{"num_hidden_layers": 10, "n_experts": 32, "hidden_act": "tanh_gelu", "routed_scale": 1.0, "balance_bias": false, "init_std_router": 0.0298, "lr_router": 0.00165, "tie_word_embeddings": true, "optimizer": "adamw", "learning_rate": 0.00293, "beta2": 0.99}
Below are experts of layer 2 (counted from 0) of a mixture-of-experts language model. Rows are named router (the router's row for the expert), up (a neuron's input weights, with its number) and show model dimensions 0-159. Each number is 200 + 20 x the weight over its row's rms, rounded and kept within 0 to 999.
After each expert's rows: "gets" lists some tokens that make up at least twice as much of what it gets as of all text. This comes from a sample of Wikipedia text that the model never trained on. Tokens count by the router's weight.

# expert 13
router,205,181,177,199,196,228,195,221,187,227,220,205,208,199,202,233,214,161,201,186,203,213,234,188,221,199,200,224,216,184,190,203,185,206,207,173,216,165,175,182,171,181,173,199,197,159,211,219,235,183,166,207,216,170,195,233,200,174,184,208,208,194,175,195,216,219,206,196,211,172,194,202,247,198,185,166,187,210,214,215,175,206,145,195,184,186,187,188,208,195,205,221,193,204,192,209,202,210,182,191,178,207,192,206,188,255,212,176,198,168,193,212,192,179,223,235,180,157,204,197,175,174,194,186,237,195,224,212,240,177,207,186,219,225,176,189,175,207,204,219,202,215,210,211,164,211,212,244,154,209,184,187,200,207,224,207,227,193,206,164
up0,184,199,174,194,210,220,237,188,180,200,181,192,196,196,180,156,219,208,230,160,221,183,190,174,198,219,203,196,216,155,228,211,216,185,209,183,189,187,216,182,223,202,181,172,160,200,226,221,184,185,228,137,200,200,207,208,169,192,191,181,200,241,171,211,202,197,220,211,186,236,218,201,193,188,193,193,184,217,204,212,217,193,175,186,213,212,224,210,212,195,235,176,234,175,202,156,174,200,191,184,187,155,197,182,185,197,203,229,218,190,205,173,221,192,188,192,186,219,214,194,218,196,208,217,200,201,203,217,232,199,213,182,196,210,201,228,212,178,262,161,182,155,194,179,212,206,159,209,218,201,187,192,187,212,191,189,186,188,215,202
gets: "s", " ", "t", "al", "h", "d"

# expert 0
router,191,229,204,215,222,179,185,175,232,202,201,217,190,179,209,213,226,173,214,216,207,181,190,215,214,222,176,207,216,179,205,215,189,206,183,190,211,218,214,198,193,209,183,187,164,191,203,199,220,159,218,181,207,216,173,197,179,218,218,210,208,172,170,244,212,197,186,187,189,213,200,210,204,160,201,228,193,235,186,180,217,198,199,220,214,194,154,161,221,220,197,218,216,233,199,226,179,246,200,184,231,237,217,213,206,222,198,197,218,185,223,191,215,198,210,182,205,194,196,206,179,214,154,194,230,206,192,213,157,211,188,211,206,215,188,224,217,177,177,222,204,239,198,205,214,178,266,187,178,174,193,215,210,238,226,213,184,166,208,214
up0,175,201,190,212,209,216,198,218,212,175,177,220,224,227,205,216,190,240,193,224,234,200,179,192,204,212,211,185,226,206,183,176,182,167,184,184,196,196,153,221,201,198,192,196,220,185,193,175,183,153,185,234,202,181,213,190,218,222,200,184,205,185,190,203,234,199,192,201,169,189,208,184,185,170,152,162,175,206,212,162,203,216,214,187,191,200,205,218,194,185,210,227,224,221,202,175,211,192,187,210,268,186,184,193,200,204,189,237,192,193,205,173,142,214,234,157,223,205,221,181,217,203,202,200,180,197,181,221,221,214,216,182,169,196,239,191,214,195,209,227,200,182,192,196,213,198,189,210,203,200,175,205,196,166,189,220,226,202,232,223
gets: "–", "it ", "0", "5", ", ", "6"

# expert 1
router,183,191,204,177,175,200,233,203,171,190,204,197,183,186,168,205,184,171,217,207,214,216,210,211,199,201,196,201,184,209,219,228,220,217,193,203,213,204,249,226,232,176,181,157,197,219,190,224,223,186,181,221,169,199,222,188,217,196,211,250,181,201,212,199,176,218,196,234,216,207,203,171,235,178,215,232,220,213,184,210,208,234,167,183,185,206,220,203,211,224,199,181,195,238,219,176,180,215,225,234,218,206,193,181,169,210,208,214,185,180,177,201,208,209,169,208,184,209,208,195,184,205,174,183,194,208,224,217,206,208,219,198,201,174,162,154,199,147,206,217,235,199,160,209,180,191,190,175,203,224,192,164,164,211,211,170,185,212,203,204
up0,189,199,189,217,199,191,174,213,180,213,215,202,214,204,224,208,219,215,209,189,197,190,191,166,201,213,204,209,208,192,193,200,205,200,202,210,175,174,205,168,185,234,217,189,193,201,159,221,161,182,221,223,191,209,199,207,202,186,169,188,219,216,201,168,232,210,208,193,172,208,179,192,211,200,178,202,196,195,201,161,217,178,182,214,188,234,203,199,220,175,204,223,153,169,210,235,194,203,179,144,172,155,167,204,209,214,196,166,196,222,162,186,210,146,234,208,185,179,194,210,194,204,220,243,215,174,192,189,203,224,170,169,209,208,195,219,212,188,209,213,190,192,232,208,205,218,232,171,201,176,164,181,213,158,174,192,188,210,201,172
gets: "as ", "with ", "for ", "from ", "in ", "an "

# expert 14
router,218,222,172,211,177,207,242,226,210,193,201,213,193,179,221,192,207,206,203,205,197,184,209,203,173,211,196,193,173,171,213,181,195,210,181,179,220,183,169,196,184,230,207,189,207,210,242,207,218,194,177,181,228,192,211,216,200,220,218,246,222,196,224,225,190,230,207,192,198,192,183,197,148,189,207,182,242,195,218,146,179,218,229,159,217,158,230,222,194,185,184,209,180,189,226,212,192,212,195,185,161,201,187,185,177,208,219,199,217,192,206,174,205,220,196,160,176,145,180,216,220,222,197,195,175,196,221,222,196,205,182,206,179,174,197,219,197,164,222,210,214,191,198,179,200,210,200,195,203,208,215,234,227,216,190,207,148,197,203,210
up0,197,202,214,210,182,171,187,184,206,189,197,210,212,249,204,152,163,206,194,197,232,196,194,187,243,254,205,230,200,212,261,193,232,180,204,234,197,195,199,176,197,211,162,195,195,186,201,191,175,181,197,202,198,172,226,198,199,206,170,184,201,223,178,209,236,208,228,203,169,175,190,207,201,188,205,153,167,208,185,185,200,199,173,195,220,223,232,242,218,217,209,227,200,200,210,206,183,176,212,213,195,184,187,204,195,169,178,208,175,202,178,207,177,187,209,176,167,228,214,184,208,169,194,229,205,197,183,174,215,196,185,219,170,190,198,220,233,204,195,185,180,206,197,194,187,170,216,206,215,202,187,233,177,200,197,162,186,215,212,220
gets: "the ", "a ", "his ", "its ", "their ", "her "

# expert 28
router,186,197,198,224,232,218,173,239,187,201,203,223,180,195,187,199,211,190,199,205,218,229,180,166,180,228,210,212,216,209,199,205,180,192,230,197,180,207,221,201,206,181,180,223,218,218,214,204,210,184,203,218,162,254,180,225,178,190,197,187,178,189,195,184,197,185,204,212,181,206,172,214,179,225,195,226,191,216,213,205,185,233,209,170,180,164,197,230,228,210,189,143,220,206,185,203,220,200,217,222,215,166,203,180,236,184,230,189,234,185,194,209,219,237,168,204,230,192,178,234,221,195,197,212,226,190,234,190,196,185,186,157,189,209,186,161,178,214,206,216,187,190,237,190,161,205,205,195,199,206,193,198,196,222,215,192,203,147,184,201
up0,173,178,181,205,209,185,169,208,204,229,196,222,176,208,225,189,221,179,197,222,165,196,197,197,195,186,229,189,237,196,242,214,270,181,166,214,212,179,154,235,154,187,212,200,205,181,209,192,215,167,215,208,202,201,209,169,188,215,217,208,161,200,194,183,193,200,196,224,200,197,217,200,206,178,168,182,187,197,194,225,259,209,221,225,219,226,212,218,230,187,198,211,182,163,226,179,213,168,147,201,202,169,181,202,200,204,192,197,204,206,210,196,195,196,230,184,181,198,224,170,220,202,194,208,195,214,195,193,224,203,165,185,217,182,187,222,216,201,205,175,185,178,209,213,207,201,229,212,208,210,188,187,222,192,193,232,184,220,199,221
gets: "and ", "in ", "s ", "on ", "at ", "ing "

# expert 19
router,181,208,167,215,216,197,198,213,192,171,191,193,208,178,196,173,214,237,194,182,220,200,235,223,227,234,169,200,174,211,202,175,185,187,194,171,210,196,212,207,224,214,190,213,183,194,225,220,190,204,193,184,162,212,164,168,191,229,215,188,207,203,179,200,195,168,183,205,201,173,225,219,196,205,191,262,197,218,240,215,212,204,182,218,200,190,192,194,201,182,186,226,198,187,161,170,215,185,218,174,199,210,222,178,199,203,225,177,192,194,212,183,227,192,214,195,217,196,186,182,179,189,183,170,197,197,212,146,172,197,170,163,224,213,173,170,147,182,185,222,215,168,193,185,216,204,200,172,226,182,181,196,156,187,199,180,192,201,179,193
up0,183,196,169,204,171,227,182,188,159,198,199,218,188,231,191,211,163,185,163,206,218,202,233,198,205,194,212,194,169,202,220,197,209,166,180,192,191,165,187,182,198,211,209,226,195,174,183,231,179,195,175,224,209,181,198,206,199,188,164,221,179,190,209,175,240,174,234,208,218,199,213,185,196,194,181,203,196,153,225,207,187,151,222,224,210,208,191,191,213,202,200,179,178,174,201,203,221,159,159,151,228,193,213,187,203,174,194,209,197,200,220,176,203,225,176,211,166,206,195,184,189,224,190,218,217,215,213,176,216,188,177,223,227,191,180,176,181,196,190,191,192,197,177,166,181,190,170,208,194,239,179,172,183,212,216,226,178,217,208,215
gets: ", ", ". ", ") ", ": ", "; ", "\" "

# expert 12
router,207,174,192,200,231,193,230,215,187,195,222,210,156,215,202,191,202,214,192,168,213,200,214,199,214,206,193,213,200,202,199,240,218,225,203,166,215,190,226,263,209,173,171,203,222,190,195,201,221,178,201,190,237,211,185,215,231,187,163,155,197,168,166,208,205,199,204,218,224,214,201,205,173,201,194,198,228,213,179,212,212,203,222,195,238,179,195,209,183,185,176,257,167,212,184,218,197,181,196,179,202,215,191,186,225,215,227,184,203,191,210,183,214,170,189,172,196,208,181,194,209,187,186,176,182,205,200,180,199,200,160,165,216,158,169,207,205,218,177,189,190,178,168,207,209,206,203,200,184,183,175,234,213,227,183,162,162,204,197,202
up0,198,169,152,203,179,175,191,218,196,193,202,188,193,252,188,208,194,207,202,217,189,180,243,222,180,198,174,184,234,179,205,177,215,186,190,226,188,173,172,211,215,218,201,217,231,160,232,165,199,161,180,219,199,206,202,175,186,187,162,245,203,178,222,206,190,194,214,211,217,212,189,220,185,183,203,183,217,199,182,171,204,208,209,222,164,202,193,211,217,235,206,208,223,203,250,169,200,188,182,203,202,195,211,182,212,181,189,159,176,192,203,179,182,184,220,205,189,215,210,191,209,209,156,210,175,206,184,201,205,187,189,221,170,176,238,187,208,247,222,171,192,184,200,205,198,217,197,226,220,173,228,191,204,196,175,204,202,173,188,216
gets: ", ", "-", "er", ".", "y", "in"

# expert 3
router,182,216,215,188,193,185,204,183,181,183,209,205,215,180,200,184,213,221,194,177,215,148,227,182,192,179,184,201,186,216,171,195,204,179,186,199,174,190,187,188,209,235,192,201,232,147,189,181,192,203,220,189,225,200,200,172,192,214,208,223,208,186,250,207,177,217,223,241,220,172,209,178,182,157,197,204,221,224,225,184,181,180,191,209,196,210,185,188,209,189,171,245,215,221,223,206,197,177,210,189,167,218,175,209,225,207,196,201,207,158,226,194,213,216,212,151,199,207,214,192,175,221,225,228,176,188,213,194,217,163,173,209,227,170,235,205,209,180,184,226,176,188,172,204,236,208,206,198,208,194,199,211,167,186,196,208,163,177,209,195
up0,232,207,192,171,219,186,191,171,213,233,201,193,216,176,228,185,210,192,165,204,191,211,197,187,185,211,203,211,203,181,186,192,215,198,216,144,202,218,183,166,163,202,222,207,190,196,220,153,207,204,171,218,193,193,195,199,198,188,197,196,152,194,173,152,207,186,242,211,204,205,164,196,210,173,219,204,217,219,204,170,187,217,191,215,160,205,210,204,191,214,195,213,225,211,179,196,170,237,189,175,212,193,211,219,221,174,214,217,204,204,204,224,228,179,182,202,173,214,191,203,223,208,200,225,207,192,190,193,206,237,213,209,213,221,225,222,196,193,204,201,218,172,192,160,218,197,114,227,181,214,207,189,216,192,220,222,219,208,192,201
gets: "201", "200", ",", "–", "202", "199"

# expert 2
router,202,223,165,180,195,230,250,204,200,171,183,223,200,230,203,206,210,207,204,191,217,215,186,197,205,195,171,198,218,169,220,188,198,179,253,227,218,220,172,218,183,193,196,175,199,192,169,178,193,184,214,212,183,253,177,201,220,199,229,178,213,210,228,207,173,163,191,180,211,230,184,227,197,218,225,183,216,218,196,199,217,204,180,184,179,189,201,173,146,195,166,220,209,234,201,196,177,220,189,239,232,209,218,210,192,208,215,224,207,151,158,202,174,203,198,175,197,198,204,233,213,221,210,183,193,199,203,218,180,185,219,176,206,232,207,221,181,178,224,215,182,196,207,209,191,222,186,190,221,197,228,203,195,216,180,226,213,202,223,193
up0,202,184,218,196,213,211,206,208,199,224,164,165,202,157,196,197,193,184,199,203,209,182,205,159,191,191,174,186,181,210,234,174,206,217,213,211,195,174,199,197,211,205,217,230,195,201,193,154,242,214,162,216,162,219,216,208,193,190,221,196,192,220,242,154,172,152,178,167,195,186,193,165,180,204,212,182,164,224,229,194,209,183,193,178,217,231,194,236,207,226,196,196,182,208,175,242,210,190,157,201,187,212,190,180,216,189,195,220,189,207,195,236,227,212,234,208,173,201,217,205,217,171,182,217,199,165,221,193,236,207,189,212,198,212,197,207,181,203,202,206,194,177,233,179,193,206,211,219,207,199,175,201,217,213,234,208,183,188,210,176
gets: "to ", "The ", "In ", "A ", "\"", "On "

# expert 23
router,217,204,197,173,195,179,203,195,244,229,183,213,179,197,199,234,208,176,190,202,192,152,213,193,200,182,189,213,185,204,195,211,200,189,188,164,204,223,194,201,189,208,173,221,196,197,214,187,171,202,178,200,216,194,151,231,236,194,195,211,211,224,204,215,194,197,173,215,222,187,186,204,214,185,219,179,219,186,198,205,183,202,160,243,214,226,197,190,183,237,177,200,171,192,159,209,178,192,151,182,187,209,204,203,210,179,172,170,185,154,207,214,177,195,219,184,183,231,221,177,196,222,190,241,205,153,158,214,162,218,228,174,190,212,219,219,183,171,183,167,222,205,205,212,210,201,205,220,217,199,205,186,198,211,227,191,195,222,195,173
up0,190,209,233,204,226,220,177,181,206,204,154,169,208,209,164,177,178,231,168,168,211,210,186,181,211,207,218,187,227,236,199,192,207,178,198,204,180,185,186,191,179,197,208,201,191,180,165,185,213,188,170,224,203,180,222,195,211,225,194,223,190,195,202,171,217,220,200,187,224,202,217,188,205,206,166,206,195,179,179,195,237,235,211,200,198,212,232,218,213,188,201,223,202,218,254,227,209,172,166,184,180,169,180,217,232,185,173,235,181,201,204,182,183,216,194,198,185,183,192,166,203,175,209,193,215,198,208,190,235,221,185,227,188,205,199,200,204,188,232,195,223,194,252,197,183,175,193,242,188,207,215,201,195,162,194,194,218,158,183,228
gets: "0 ", "1 ", "2 ", "1", "3 ", "4 "